Below are experts of layer 4 (counted from 0) of a mixture-of-experts language model. Rows are named router (the router's row for the expert), gate (a neuron's input weights, with its number), up (a neuron's input weights, with its number), down (a neuron's output weights, with its number) and show model dimensions 0-127. Each number is 128 + 32 x the weight over its row's rms, rounded and kept within 0 to 255. Numbers have three digits each.
After each expert's rows: a language model's description of what the expert responds to; "raises" lists some tokens whose logits its average output raises strongly, later layers aside. This comes from a sample of Wikipedia text that the model never trained on.

# expert 11
router:146181177125218162092152066118175134064140166169142137109143151090156144132116197131159147138168153064155158060117134144148146129171111169198105123159119163145171126105117063163143144139116167120103111083145078154119149156157165139120105166176162128147130045072195085129117181171052187133098124122174114132181137157147068178170160153167175078126135128174107105109176060122152134143157
gate0:102099131085165153142111115205139108161111181101149117125069159122075135094175107117134136114078126147147180165129106138067114155151103114138123157104170137140101123169182067102158124127104120153160136181104105103181071175093133143160092142153040118200155089129119150137111189131142169138120146129173082179158128074126077155179166139113118158108133072155174165123152165150098121130130
up0:112079098143060163148174184179178116097199079093090095143138145176167098124150159060088134131134130135173141133158158189123124161147087127124124132163117149103093096149134070137099093132150130103155112097198159078118144127110115125141115172077151167123108084096140170054132084053148121101053072089131070178108120126108098088102134155158117129157089198074134090113156118138095134161159
down0:179080173158113067117121097104060146145072199108128186094119149113165160161104087082158119122072107135109159111030154137130066105134138119145166123175118123124099187161115142090097175066155113153102140100107121128117133096131116111144094164129126116131175101122057136108129093149140171136139159099143136134155146118169132168112123140151056110094137071094171164100105140161146101090165
gate1:156124063119132099132137126094085172124205173126095084116141079177141158097130149117151136083152089137153070151107122228129161117119159069161092141083153136094174110100134140090088184084127104116179177122164062160090118058117060137133137164138182095138122127076171165116136128127118132129118141074103111160092035154105188177136140141176179158120090095139144103085125129039117127166119
up1:121084138098145084200105106051134146125169196179090187135139140082203104132113162128152125091098151118180110128146107147110081093116080142180158112126116128132100185122129151120153140157118128121185152041130118184136101133149099126130100154167195117081146111099147148158200196172125155143179095134123102128147080092155129127126079116183120135174070153196171068104104122137165123194176
down1:097120069189157165150087113175127140111084149074114123075156131105140085128107114141100140126111113140148137111106115129107095125107133075131178209128124114180126211177101074170147167164098128168039116112148126127051200118133132125121117133143154129148085081121127189198108172100103114135179133122127147132159165151131120068158098091178112088152134135095100099136125154105132112180137
gate2:066159073077129126123132145128161128132084088167129095106169147124159183107124168139105085102081130164126143132106141165118140131101114177136095078088173106147137118148137161112134164094085145070118195097140177167111162157108113173219124150144186184075128115138158129107148146058035162105164168153154102140106128135122096126128114140117134141154174204131114166110130177154126178132140
up2:149063136130083124135150079103134107128116136161057173091144130080074098119141143140068137064124104175114175110151101103135158138125136142225138121155090090125184129113053143115132143120131182107117132130123145148117136141152146157129070122095140112150118121112098145125079088093156125114148110095157104138107131150167144153117157147152045099196148182139112129141166206140141166119116
down2:180143144151122156124144204167155200105105171138118162121154140102160077060109217143136126134141116168090108078141106147127114105193166084137085082173134134138169126111123126087169159094106175122166121149153106122158153143198132137145097181144095149140175130144154137127163077137118076114138158081135179092133200138084079094145113093109199043125087044169105117133120151126136069159090
gate3:137152116095078087094119178121095094104103091150097138118120140132118154180170129170084132184112064169138180154138144135151135112159066120138078142164088169088201116139137100125142137142086121178142181150127045134147151163188132115156128189111173099158048081139163158081144147128079133154168141180106125154101172110078138113066096090155106134150115051124145147137119124153176153165035
up3:157181119131133074107188160118129162163125164102090077179093174130167144074092127129060078149176151103124096103130117090111133121125196137139187151103098121146145124112143136139160104111170090086154188106137182138133124153100106076152140166172121130081167132153097086107108098092111143179146140120123071109156104111158153159103069127152085124097180085175159115120117160125159073035119
down3:128091103174112092151128123140118112100167161089161128134124085122124127141068089121142127122113060145117199110138154156107137154079118083192104106140117120112089133157127135126119108111135091165126150184097126163128128104074112149147186135125131112128168089099129140140151082112141144108177133217175162147124181129125135128148160124174115145102073174125109111125066136175169142128122
gate4:177168193163190165103130157052164116075222149139060137130169126114111127184092094109105147160080102117112162117080107118124175112119061138135098160096176122128094142151126121120083170126113174169118146166137109206114151165085193101126078149153081118130158148182122132165050119082133160159126211072184153150166174202097111166124090124149068124085137124128083083121146082146103083140098
up4:161101168089124107053153107133095145167163048085121112123160096081156148140126150107142115166082154125151097155115103096112125163142189101191186133143174148194123087112105115115147106119117103156098141127141139074164109105111106138075080128126105109127097147136113140133107123113154120153104076074125165202106127121140124129194080144137114147097115116121087140115194080231076121155138
down4:182127104101101135153118051146165164211171091148168160172074147116108143107161102102123100148097166152130142184079133111136112119137094189144121088123117147098146087152064130143130068144098102096147194148112131067104126144127079081138127115117126143148078157113124126108132162113179130162166123069083112153183181116131169163140119109143140082127113222104098090129189119103153123129170
It responds to: Foreign name syllables
raises: "en", "in", "is"

# expert 5
router:137137141147190073157144094099146087141106133080111086155175206193152080126066137112119135153175182089116196138105100128167136125142150128144163083063126117173090093127178078090175153129136101075180142083165203122163096185124099226113150097174112161080097139171130120115089193186155165132129168124122146066128119137170103119137145178167097119135105147123137181145189157185103135163148
gate0:112137127191104116126132117186106213197106169098140113091169109127121116103092136102086140186146111121120088162164203115164111155138108091148139198101203159113101118169089075137139102128106113127109099159146139137095097087120108085148172199136145237107082163122133147114108148093140123142125087108148112151151108140141138076139125118099113127126135147148098152099110085128105097114163
up0:163146168085098149112145064102153084151194124139138123117083138088149114131099097109094174060066155146121166130124114158112131146109115141176146100072154102131133154109101095155073122110121173167136181108152161166126136122109166120149117189095126129097189100151131115104162137134137113128158122159140104084154073137075172149141112083145177105120140142095141077128166156122093102162125
down0:087130129174128148084142017135138090171139110080114098116159146151141145151071041129160109151117158104126114137149060102160112201085140116106083116157063118125153102126094116067165089126147045124148103161159088101178158105142133098153153160145106090161084161103145179136140082127124131162143110115116123121132091155158150142126126134128089149115146145187150138122175128136171184171107
gate1:088113115116141101104145139104157100158140127134089103090157167141105188141114109090171175092158199137064098118162126167090143122160125135137134111115118171183138115184081112115066104159147127129156131155102111120077080095173111154159124068142066160135096159130085098091117139162135161124206152067131183102138172128082129079063106074108181090120081143136149175140149142154088145124090
up1:176168208143161144118151151099096110161137065140102142148195107157083160102087171151102141135169158149153109150148175156114089153073138173107146091130087084127101167179121113084100084138118113121115126173057079125127130093159098061116126060169077113120114137144137135112138159083133167067117154129115153091102123128091134141103125094161156158214077213089075131086196100128147128056147
down1:135160112160123135150063072138102105157089143170137164147147114122168107099071107147087140109101079142149114174123095137116119122136148101137107146172137165148105120130124139114112174140130180166130108128140164103161213156102158138137144137168151082160116173135092096127076105083162156156138154102128165102081122117206143180111068070118117155184160187122144164158163087135164144113098
gate2:054111098147151121149087146140147137187081121190122132149172111127125091119155138169121142117115106138069138141167126181159116162086110172089102183096176161192097098141168123161099085095163066113113125094139144193197154142188181147133166143156067120055111076133108128147134152147130123104123153102130102116062132061089156079149115079183105086132172120100070106103117121198150087102079
up2:114164143064063106091140107092125136115119126145138176093167071145103057084099081190180147139084155177158120170093122159132127101105115104134155135115190127106152173086165110167156069165112138202141108150154126208175127122145127237102163146160093080120108151152089107094191160134105160161137084145137107102075146092111134092113097145160119130097074082074145074101129133134183117138100
down2:127161112181135128145165170188124115109112088139181099093154147206145150163138131159137165143165098138152142092104133198124180133094103100071116154112119158139126110156114164117124064191133143128115088113122169161142169087151104089116169104148208108139085125114063139106058134119160121103161076116082147127143128156130141121138141068083116069114094168116116111118104169155078077118142
gate3:159091109076101085174148133119150155192056160122081146132178173124144120098112096158178103079171154142088167165165151106134143126163072126174141094092102176153157140121189148115171159111081164165124176127103130106108177119098071126086145127216163176131125155090175162126052115117130136210106133168113082103113116124126119187132137097081077159123117101085111071174099119104146139097086
up3:158159108143120103147150159166206198115117101075134182084160129152133129121118129096121114179135089151118097139082121109157105140168129130176132109147104211163110167115121120133085082143102152105189115105133078119192158137141078090048141039070122086123051099163171109140164086144123151135164128018137118151139109150135097146156098092108067161140143122149101197128078141183105122117090
down3:115145179135155135109115068080074166093098141196139126149109171094126153101061125121142135086156130164103133113137187158124089203106173170110121186105164165108126141086140129076139077156102136126118132155105205112133170156145105123113160158157170164152180162072133156127094179143131121104122085173147169179139142118142124080106131074071108145142109205094109132146069168085137176110133
gate4:168104110122091128050134117116113129071130099162123121142174119179166140110103109196152174147134056150098168067060146178078108118095046166129124133103085152077083174151105126114167080102141135130123138132039141157123078172167074117125188107119122113182092152146188135137156126136113154170089110120131176089157108087169092144098161132159123108115144172093144133100088175160165087147091
up4:062130180102139114102176152174108207157068140170124137118108114042139126116119097115172065093099142153076109155141150151139119148110167154205103140124124092195150131190092140125152157140072123134146088137184170123207103124126138147059146142106133118088148152087148121058131089166116133172142111149120155127132161173087180121175053189123152123192130107102115148101179113203163159143150
down4:121130166123143117126227148160088132151142152117093147154128079185134125107103060124115107136186080140149137153103176119117119158077072109119175065115122139135128162154058109097097095154156108143154164106076147076248149101152175122073159139075020163152127181146147134126102115130145172141202138176115115132144181154136131157054112065122138112107141086070134095137158160117188158146134
It responds to: Word-initial consonant pieces
raises: "il", "ig", "ir", "ip", "ur", "it"

# expert 13
router:149105054195000140104056119130109181127159141177130155147147122127158160126127142117160113140166126158147129181166151167106112100118080143175115093122125125102112108095136105152151196136115147109079121158119183154113125183220106151075089154127141090134147122174178092109165119103089106119131067131137111126088138101108114160140149160106106132123131179164149121150168120134098175060154
gate0:120144128087165130120117130094109114142106154113066142182124170150093089125189145086094131173152155108135121125136162126142129065156130130092097124112132094146092149116177144146132130126088082098118066154172174130056126108106146115164094031145107140192126166130158095139119093080114129137166122124095116090126151111140106071133204112147194141159098147120114073163147114093154094149092
up0:094159049098068144079168073142110118148111190118077111116145094172073117152076121177143115124180098088179134065094069114094136121105105146167095109125096151150055095147113149102127113126117150094188177124158127141077175183135179159152081131143164109078128127129175174117108145135142087137192123133121149179105111195152119132150128135119153112166150120194089188203137065099204135098146
down0:130102140171093123105094158117215166086156193141080123097136150149143067170085084141096151062132151158114157154078133174159164140178119108097094019159170107080097145168142121178111161128172188114128161086115138139128127101105166050121148158072195077145141170086209159115165176170131102155163100135136115168161190125152154143134112181135129169092161146127123130157141142114131116100140
gate1:116103094146077120121155160135116125141096171122081152080158074116098103106193119122096132167100152130120109152111070080143140151123119089162130104099146141134172115152104126200183162129149204125134136115126128104036125140120156123191131150072104173085170118110165071123123090145118134097145097055092150132115115120121056082145097144157155157139094141089152115085085178206092163095125
up1:067150125131150116130208125067122168109118128138078131131131148136129071098083111147125164126137130144168135089189163146123134168124179158090117152128150137168137108099145154132095126100143065123104084131116114151143138122094149117150143119144119062103173165190106148111055137120140137108137092201106143107160116092129115111086070057138137095090055149098069139132152127110149124091165
down1:098092162151112106126129108091104082164062131181108197092112066149157146169170184111156107110114117115182061149043070140148136124085092106148140087184077164158129182096104128136137105151151187159115114107114129114082188161137177131127167132051169101109125131111183136170124158141136144148110089100107169143103158143133154135208118138188121152132155128099087149114130155147090154161124
gate2:112152137161159130077145158119137127118077190203119134110174170148106100111147149118109167122125140110117191122107088134145149148089164138119082131104153125135202123079139060062090101152166160105119106143123136152130096184094111121114090101095118163121103153145120123100161170134072156100051153186141155074069157090139140131197136103168160136023101099068137112172119128120143142166133
up2:148094149135152133130176107143170107139123096082031155135129116147102110114103158149077173133130102109122126075091089112135099152198122136065116052115143111121164112105138099136131112188130144139115100169113133116086163112064122177114125088092134061109153175078130103154164148186183091108130130214155114151091174115133130108118087065153166126136131153111163092156125137102127118096185
down2:109137125143132125166193166147118176137203154186100090086135137122071132096116161088104065117103130106139141133103121191125087109181097128138105055105115121138127110087097102107137108099097142105150145076067118165101057149098164163171136104130110192148048135128129143090078123155153169138054129170159147167113132085102115117155129154086121165101116147128131076153095118130136101163128
gate3:084148098189128145109208134102183136127090130158092108160081118143091156136173142160083123119109123085100141081159180127113157123115121197135138150066080140109147187114143199185079131096091151111134086112148114096134087139095158157125162143130116118159127161153084134160096127127171129071126091162069163150197078140125162172078163153101176132156156093128111148132129155112088083122134
up3:143176082134095123139113165111200200111163173133097171093119096105177142106137089092095116132085132084128143059082246141069140142110238148112137149119129143139158092156125139126175107174124105158120079059118128132170076142134112131182061173141112102136120115155105079179091178139169118128159147119063124172084125143138123137123113171090119153142137098126092175132145107134179194122117
down3:125113129081136152136076123195112046150152067089129147132137135129171158111038043156151121100087105134109123117113141132125121121162097126137173176122156149093097084118123133140124130147168082095078131164143153117146142122135141128044140122154117123091169105142150105110071125126147116107102103162184177120037121127117112112098149085126131159184178152072168150183194118077142117119143
gate4:116118169144185054127123078138124131110167100134097097104158147160103140119170056170107168139129096146125139186111062153088084136112118111093115126164090128118134208099098158103095128176138136109170157098171161129137082098138105138136102174135129099041189198128102109132181148127124205095081174200124154118123146097153130101168137150119116128118069134131098108126122089126143088182165
up4:125082135108143107178110116144162106178138102135124155141153123139154127104194148186213153057147151111093082157100151149117133060115104169109126093164132085137147100192201139139136175044163116138073070120119143140062115108116158132092136075108148155160098130161078176146126129090153064142143164086133126105111151100050129106135167135134100174100153135148104094181140161187121093074171
down4:114102117136152161064133193123164109129161187103097133127123095143118166123111103149080126186123104138170137096106122106174115147103110130142178118128154169092100068127119092131131169135127170105184147092129112143137139094134117141210148131171084145123196093166119117054171156110128102129118157153114136129136156147114135128086119091145160132180105162125149083104129096110034159104155
It responds to: Table cells and years
raises: "\n\n", "\n", "-"

# expert 6
router:117141084194101146113086141074095129128112174119167102132141131152201103100122092154157073075128177118151109120170131176120179102094126098107108092110155121144110153128116085087165142143143137073137173104120158162129157135168121154126117138175120118103132123078138082110088147063083103074079104097174125145105129075208165104144115112067140125115103172107085163100139134130108161185128
gate0:098090149135107123070140126121118110064150143114128144172134126072096163109146087139166079121168133123105128133131110113125074125100156120124127072170134132147115125152107186160149089144105125145137131104094182115138125112079182140162106161130122142137152133120187077158146107173182144146070141135131122084154091127146133106075101104110134146123208139101092157102124114112120199092068
up0:125153059107144146104125164128123127094149101188116140159104190078169086079149090135122149159153137085121096143080157130150098126155133131106190061172133120105130124092107115095122162145191165113092084157118186147089138115147169138118162121155169129151141173151049098157159179092159114103058101131150118170089137113105141146140098109118110122115122111081185126099148139114148155140094
down0:099114111110184170168084150147138169130094190177112100151088159135190067168182185112059131110080123137132084130163160133092173095132130150129085108127134136134127096101105117115167104129122102153130069144109110077147086091151130086126135148169166131116058149117112133118094152096084179152094123123183073153137124085177160179166169131147179127140189090095126144148134122215121098133169
gate1:107219045156145081140096099108156134135196148133160169096139198091113111108093112136122127088087132147168122128139188167122147116139133164088133127166070152090106136168140120071161159130133136160103088110136161178131097144151112163146205135113160088166133148164137142136102180150082147152170129111162112128154124126110132134103130042138173192100145164148104143138133134111093114140180
up1:125091128186121125178105117122132091084118164119123158108053093136182139067147073127180002102158106128186104144137078117197193137124164103142130119048121126123162151117188121138152083124145075161121180109139130145188186155140185111152127138118088138113106133141134106152109109121175154186208151109059136099081144206133130105046134148132132115140188153178146103099128153097151149102086
down1:108156103107161180119136140132150183108146133173150109153165172119124144137148108182140106124141140107112122111083111127176167085134180103109128044087116093115161112141151079106157121096113149166126090111133140186145062135160122117133081068084124153157136091152123082107137130120166138156154128134113118101066182087176109129067093126170167122109168125125096141133139111083206105125123
gate2:120150145111159094147134166201129118137101132087080119134127129127135113177091120148166105127114117105105154106155148146120128068136151109088132078146114179156172129153168107133108173131126146147121150103148132105073110131072151058163167106141149118198135162162164139128129114159110155145148090192163085128074117063180110126198154091052117078112077115152144152152095131169126100139184
up2:084111185057133097126112157147137140101163149152104128122127114064110132139140158130077103147157067124105118188179144138045171135132084121093065109150110121070085176168177104145135159165142178109098135093116127126041134169112105110130155146161097094125120133124116126155114142138048097137103098128062116119108131122108124080094108127117099159109107128167116150111131171150123119146181
down2:148078118153178175121138074057155116089052146127097116146151062129159139158158126153113140137211094137094151181079119146108141128087144116094156138106099196130094185092163182173165141125127086138129151142176142120154142139150135130107172153099156055155105086165096155149131128112129098133133162136139144158109162118115128108167119157099154167113083125159128162116113135170132137081105
gate3:109127111086136160142132107163122207141137086112134095111114110186153100149108065144080098090148118164138123106130088131114146085103126135112080120131192120165146114182102140039144166162125067138132129147132096163107123123126062139121155127153154118136164168137153139113147126094106148138143134090138129145151134140130093070123160144130147147164081059178139174117140163151143150176121
up3:129144150054164101140080153102176099166151152106173051098119111130224123168130093101122132100143104162173173186129119110089097113121084110096149122183121159133177118119153162089156100111154116084091165171129089169170114133129103130130081137094173083142152149127176079189109161118123176145114146125107139132147134124103148041151102115098133033102104105118173162159113107156088156116118
down3:129212160172114118148147192137117107057170129148047121140144124121145175050204122083200107105100116099100147105099169141142139123100138160159166182175131088099156100112129135178147192122175175208069079160144132145127121137096175121107069150142126094146160194170084138062138106177066161143111144159166155199142172165197108077070133132174127127096142095141151119131136127126114088102145
gate4:132163156142152175144174093197150123141119210102086142125142148075160078155149095131163184102170156147140144076095135124088130139120121102137157071111149138132180125115136154121134127179146135128137135078052173092138140157130135106181089117105139178145140166102169181171127082125145130143102059135126094155127135111191134115161145090101212148113170107138168142144119094100143144141185
up4:165127132110103155138118099170069150119147134154127142125147133065149121084113175103106100138101134140115161127070164146022133164074068245142109132145106149098167149090136178161149154151090119154111144064109072122166127070052212189066113146154179149132208128136146110123129062138118116126127167073142157151166111120104105151133110131151126116155117131123184152116074134195101130061160
down4:109173129109057138148135092134129116133076105081191154123146068132087117155192051128154158107119146169136105113120170126148128165145085156108116140041135108118150138135087101116104201104152073155097124086107115142124141123158134103095089180075163125180130093154032126140092140085098149122070154162168138136111144099115135132101148117169139189146178085096111139122114141099088129186087
It responds to: Capital letters in acronyms
raises: "Y", "N", "V", "D", "M", "I"

# expert 14
router:132131137128168106182198139121153128120111099120049166166109184119087106157175142103141143102110195101113161094084108160139127161154113068109124151058187135060137121154142176160186149108093094179156179113122142129113099148057117159140193145135158168155099183100137088117131128202148166137129158133159126154150153113129086124155135106143151111151159082150093112150134183114169086190144
gate0:119163100116083112117140143106129122084138103102139129102079122123115191162078170157180101136167105171213178164120089114154109103111125087180101109149125145090166082059153095124159147154097128190095174153187114153116116133137156121151143120029118092171119164144136141133123050103137169090098079156152067155107067103156079153109142164083144128109114166117145152153043114096110142155141
up0:124140142157219103138147109171033151075118098129147172113080146142103165085191071133139160112140126106121104117129169062179188129148190150091116146173133079143200148131104129138161070119053081067120050136120116137118135114110144114175125132106125145091191069108166100128093167124168092131106156146125098179109135106164141082152192121101170111108137115128139083070069126168115099133154
down0:143146120146150110174189158089188128129097126075121143156124082139137162171143149142146109152197166130169114109192164084095149110112125087078102177096065137145163131088135121135083136133156136151089121063143139157110083165158117071126100131175101095195105137129228150132127116097080135068157106208130136085093118105131128160151091144102126124145181132193068131134129109098107121145133
gate1:121161126093161122129126118105140178104194158190147129130125139144155074093138121136139060111127127130108157154096181154087150145135196183174147097138109095136145151080172151109167129161091136117126169141172118188144160120149043159112092101114093145142152108165091177144167094118120110161132175133165146141149096105164100105192096167114114108092111094111124135130130134125151137080151
up1:119188117200147193151141115116153131172150118181130103138145128155080173079123116164136165102127120163148151145086094182077143169193172155126100127188090161108146132082137126095141152142100088135134164181147168115148167111173145068132092165129099180167157151149141174119134166166176169121050141168119125163183089113105173045149088158142123129128168106140164129123161139142138130146133
down1:096133074106151143091075071148162148155151093125161111180157125124119147104130157113143147124084134091079156160117206133158123148088121100137198183120121166154165127122162110139138108115145105170140169095106107103137080115081165085132137128134123154172116098180152095115093131169134163171106077150150140124131138111118162161147105174137081126080133081111082152136079128173157135108099
gate2:091151090154103064120110163158130145142150180161151136084195137120134107138160155178128132133104142091168110140070053096182050168181109113083079112142087083101144117137104071112128121186102198161124080162169088120086148127125117087098093100179148099131107117132141141115135127163123152149181205166148122133154162147127148168119170126114168153095092121108135083083163156142148107072155
up2:074156053106143129097065145074110061109153114150166160108117156146174207087086101199151184154155085109159093163175077135100116130077127081153124100148111125115136138124160116074146150156103167109126149157077143191108155090086071119151151149109132096136101128123101127102071106140100166143111140162063082175114172154082112073115117173123118134103069142116124094112112097128133108159161
down2:084143056127176072122117140130136166072134063184146100108122106114118172223091125137126089183139167172163143099153118150130197131154132093108129144129170128166114101117081083134105102145094100134179151119150222120144121140148095088155155140140133109124103122096126117090110134088091106121207131129179112175146110123087149148123138173118133066133155177103124102173154191154097131115143
gate3:150016158160129113084101116165117063161114151138143132161112112096112133084163123126128110097140161111131073135111164121155138178147179191114115151127116097121084126099158138132124106128150089164124144162084120173132146131144158123144134096139114152096157131082163151134133113133126130094087192076108079158096020114097127089120135115107083113157180168180132119125087068089132200176177
up3:151147147095211107143113198121145116151127091103151156141107251096167161176130138063058174091127132120160173147120107118126139098120152165198087151084111096094095122152135119176153146188145115076061136161153124088096172118094126154116141167141118137127098164137168132117168127127203112162151085104115127130079142135092127130161118165098179155122115211055133133075093149148045099156103
down3:103148128121169118153160103205152163057128122142131120111148121171124124131150176111120204139155158095093099188091090084101150094101120155115128133064182081132071134085142098131149150059158169095121156169098103182160152119113108105138106131096118141151156083146170160108126082105165134099154137178087161061097173130147101158095120180091115078103095164111078160132129148092133148096077
gate4:126081100190131132160142116086162110168159088130115114165179117133143139103100120117127156139119145156115139146075165158113122097124075190122120063153084130124120161096122116103095102127130156132149118122140103132162066106183091114128073170118185168137163138123106081061158102121115122131123135165144058116122119156149081134122169165132105117123104114180116146119185155202174058127163
up4:099118095130114162114150163122120161126111155136113140099044141107122124159120142169148105127127094097061117148099123101147125102105191126098081110114167135100121115187132144100124113156049103145117170156144126104101125080175095077124116105139106072112124119137142133102133105085165137201120099147101145123164123137106151061151119143130205138149168073056107135090086134135153197143127
down4:145132163177130130025160125103091154066080072094109159149075138077129165133088158122103149109130121108136125150110131080171107129149103187107117137109162107091058165128121166069190164067080130111133162114117133162115129108138115051113155141059142168134123098153132093100156109065122077147070124143178124094110097146137061117157082110143155108116121135155143174121117118138153116101146
It responds to: Table separators and punctuation
raises: "1", "2", "3", "4", "6", "5"

# expert 10
router:181131096170125137093144115089126127169179127106113070152079107061152139157080106139157129127065079188133119140151117078083102104152102167104110132125129135128107105097140177184081125149142175199130073158073083074109129092173092106124159159056115084102152153110133110147130128092134102128129079154137103153164103171091192143102107086132151064126132133155151139112114184095112141155162
gate0:092107110127141091103129091066106125157159186118117158118110135100155143165088136054145136113133124119095178171128134110138141108174166096173094155159087204078205116112142100077183156122194146200142130219161148159098105104116091140114172108074147188128102153120095115186142034132143150139103109139156110149131150132041111108120105137186130127133116150138154126112048148138151173116139
up0:124158096123131146139132191100108102113162066170071107148157142169142100120120102152089086124107171139149086140110148114121110165167164113150147125164173179139141179116135091098122052114121144126125132081110118107055093060138191126186103124084144143172144075167128122152153116077101140189127104097196107167174046154187131172124154147097161109159140141091133133133117145144155180138164
down0:100128166123132127137129126125123169139176118123169056143083083113091105148184114129152154097142148125099109166124063093134151130121165108113076111177135130106127082082146173159106153112168102113141141170140110164142120078086083110085144167135168136123157099106098186154150121109107147118134171136107147153118137133109097101086093209190175144107148143109128177153160141131127150135140
gate1:140159194178127099082084072118124085139089106159093151099120096102126069094098112155123146158094154167099126143138102119143086123097145098159150106150117150115120156105150119126085074119169089165090190146080140106110118181148113138061144146119095212131114088156085121082145077144119104173065155120085126113133091086142197129136157152195139119131143072119107088123087148116144067084105
up1:122129155146100112167163067129168121112175192103152132128077103121221124111092136135138101149125141072125121142100125198131097134165157139169152068162147076153146117146051132129124158189129132093191125153142083084110123096158132114206121136124155101134149130151166146194121178131143188143164161149130146144176097159088132078093119171133177116118194167152152139081107076106157096144181
down1:066140104140128161148099131093114172111165141119069138128119104157135097156125093160140096162143107115130187133155159157153154156110126163128120111145138148139133154075172184131129140138174199100214145143140126199086131134149100054149118174178103153115117126103128169122148065165162087115150134115117125152104093166122123107184156101085070141110128157157175125118154076092127131190101
gate2:178194092107067165112210164131076124114135099148119147156169093172072169147146144119134152119085126098157132128131108092208218117166162124123125163181153138167113132113093171133126142118132163169179129112106129125138093153121161094072134120139129118129176100178176118107085125135141137108092122104076137119063079142107159218132144175123129148116125137146111112114118132120118144134142
up2:124112220118153103093121110091110176157129118149150160095120093164142111181140058109161170151137152103108109143178143152066147148120122139106124155141113134075128077190125087073111135110124110140104149133100092055103127158114132122102143124134097157106105137088117080167141108154118071125132119126186217141167105080181088175107153098138121125077118110118109131196165072094132127158108
down2:139086168157107146041184070101149133096090083136178158136107154110124110098123189083118140159102095113116146094157172154190129110126099158157114126152187120078137146119174102119133120107152117160121149065085125130149156148119130155099163119118104168097221148070098150141122115089139145134127117096120081061185133067119152109133137103110104102135216107103068149167134150134138166108082
gate3:107138139173183113072089117179074097119168135133099069153158112086144129131115200144141151107074135117194114159114152125093130131095174169145147139162203133147157117137155169158121084155064080158114123110147097141130078138130127089172156143178116120080165156123188124113123170152140101134190084101159094137114087086090107127121132158134105121131127180113130162154139096132162167151099
up3:142154143162218116134177096157103147127141147125075103120185096106140117117052133096120126091080104128133148128129126132139091105119128109168179103113145164135135108146107145120142154134080119137153095102189176119113134132071126091148170086175137116118160122118171083164132132112073111172107070130154104114111123120129148116200117104085085163115105090162142142075083159146128152152130
down3:166180124115093139170122092075147112183145120135168160071189133121134183156143102143131134133181080127195137158099167157114135152166184178150099134134120132143103126124141119160183140141170162139064096127167115168123159134147099124148117116130133149118116149133198241083114084123109137148161130145118153142124163149097131112149156113114098099138140096119142176164181154095094208154103
gate4:087113190126166089056173107151118124147131103137102099111127123194120109129125188133125130134086147108125107115112135108081165137143099115172049114166159181129186169117149101160117127124135110161145136133090146139101099134034063096191132164045103194106029191149108138199184146106141139087107162146170129145140112144112177123116120086160160121161129112143129166141125123136110131139135
up4:152130189080110131112114086076172063063140115130102072113144132112074138135117153152112131132141146146091131135107106105128170072132178162110111139208092144131144130122100093146133134187174181076084174120159152142133119187095060107146164169135124134116114104167124131127125094087137131108102069117105147134160199183125145077114193125144096111116126074131096106074182100176120172125115
down4:094145151096113087134114151120158122132074114145123229133118116099093128104093100094136122117126063169086154104116128187184148093103160080160133159183096153160122161156140098136132118089098148160157131168119129096152122130125130138156074156190103133095128157099129125135131151098168133169182078124155098182086167122184129132093093096085154111151114080197133146088140124107136191117178
It responds to: Sports and competition terms
raises: " and", ",", " in"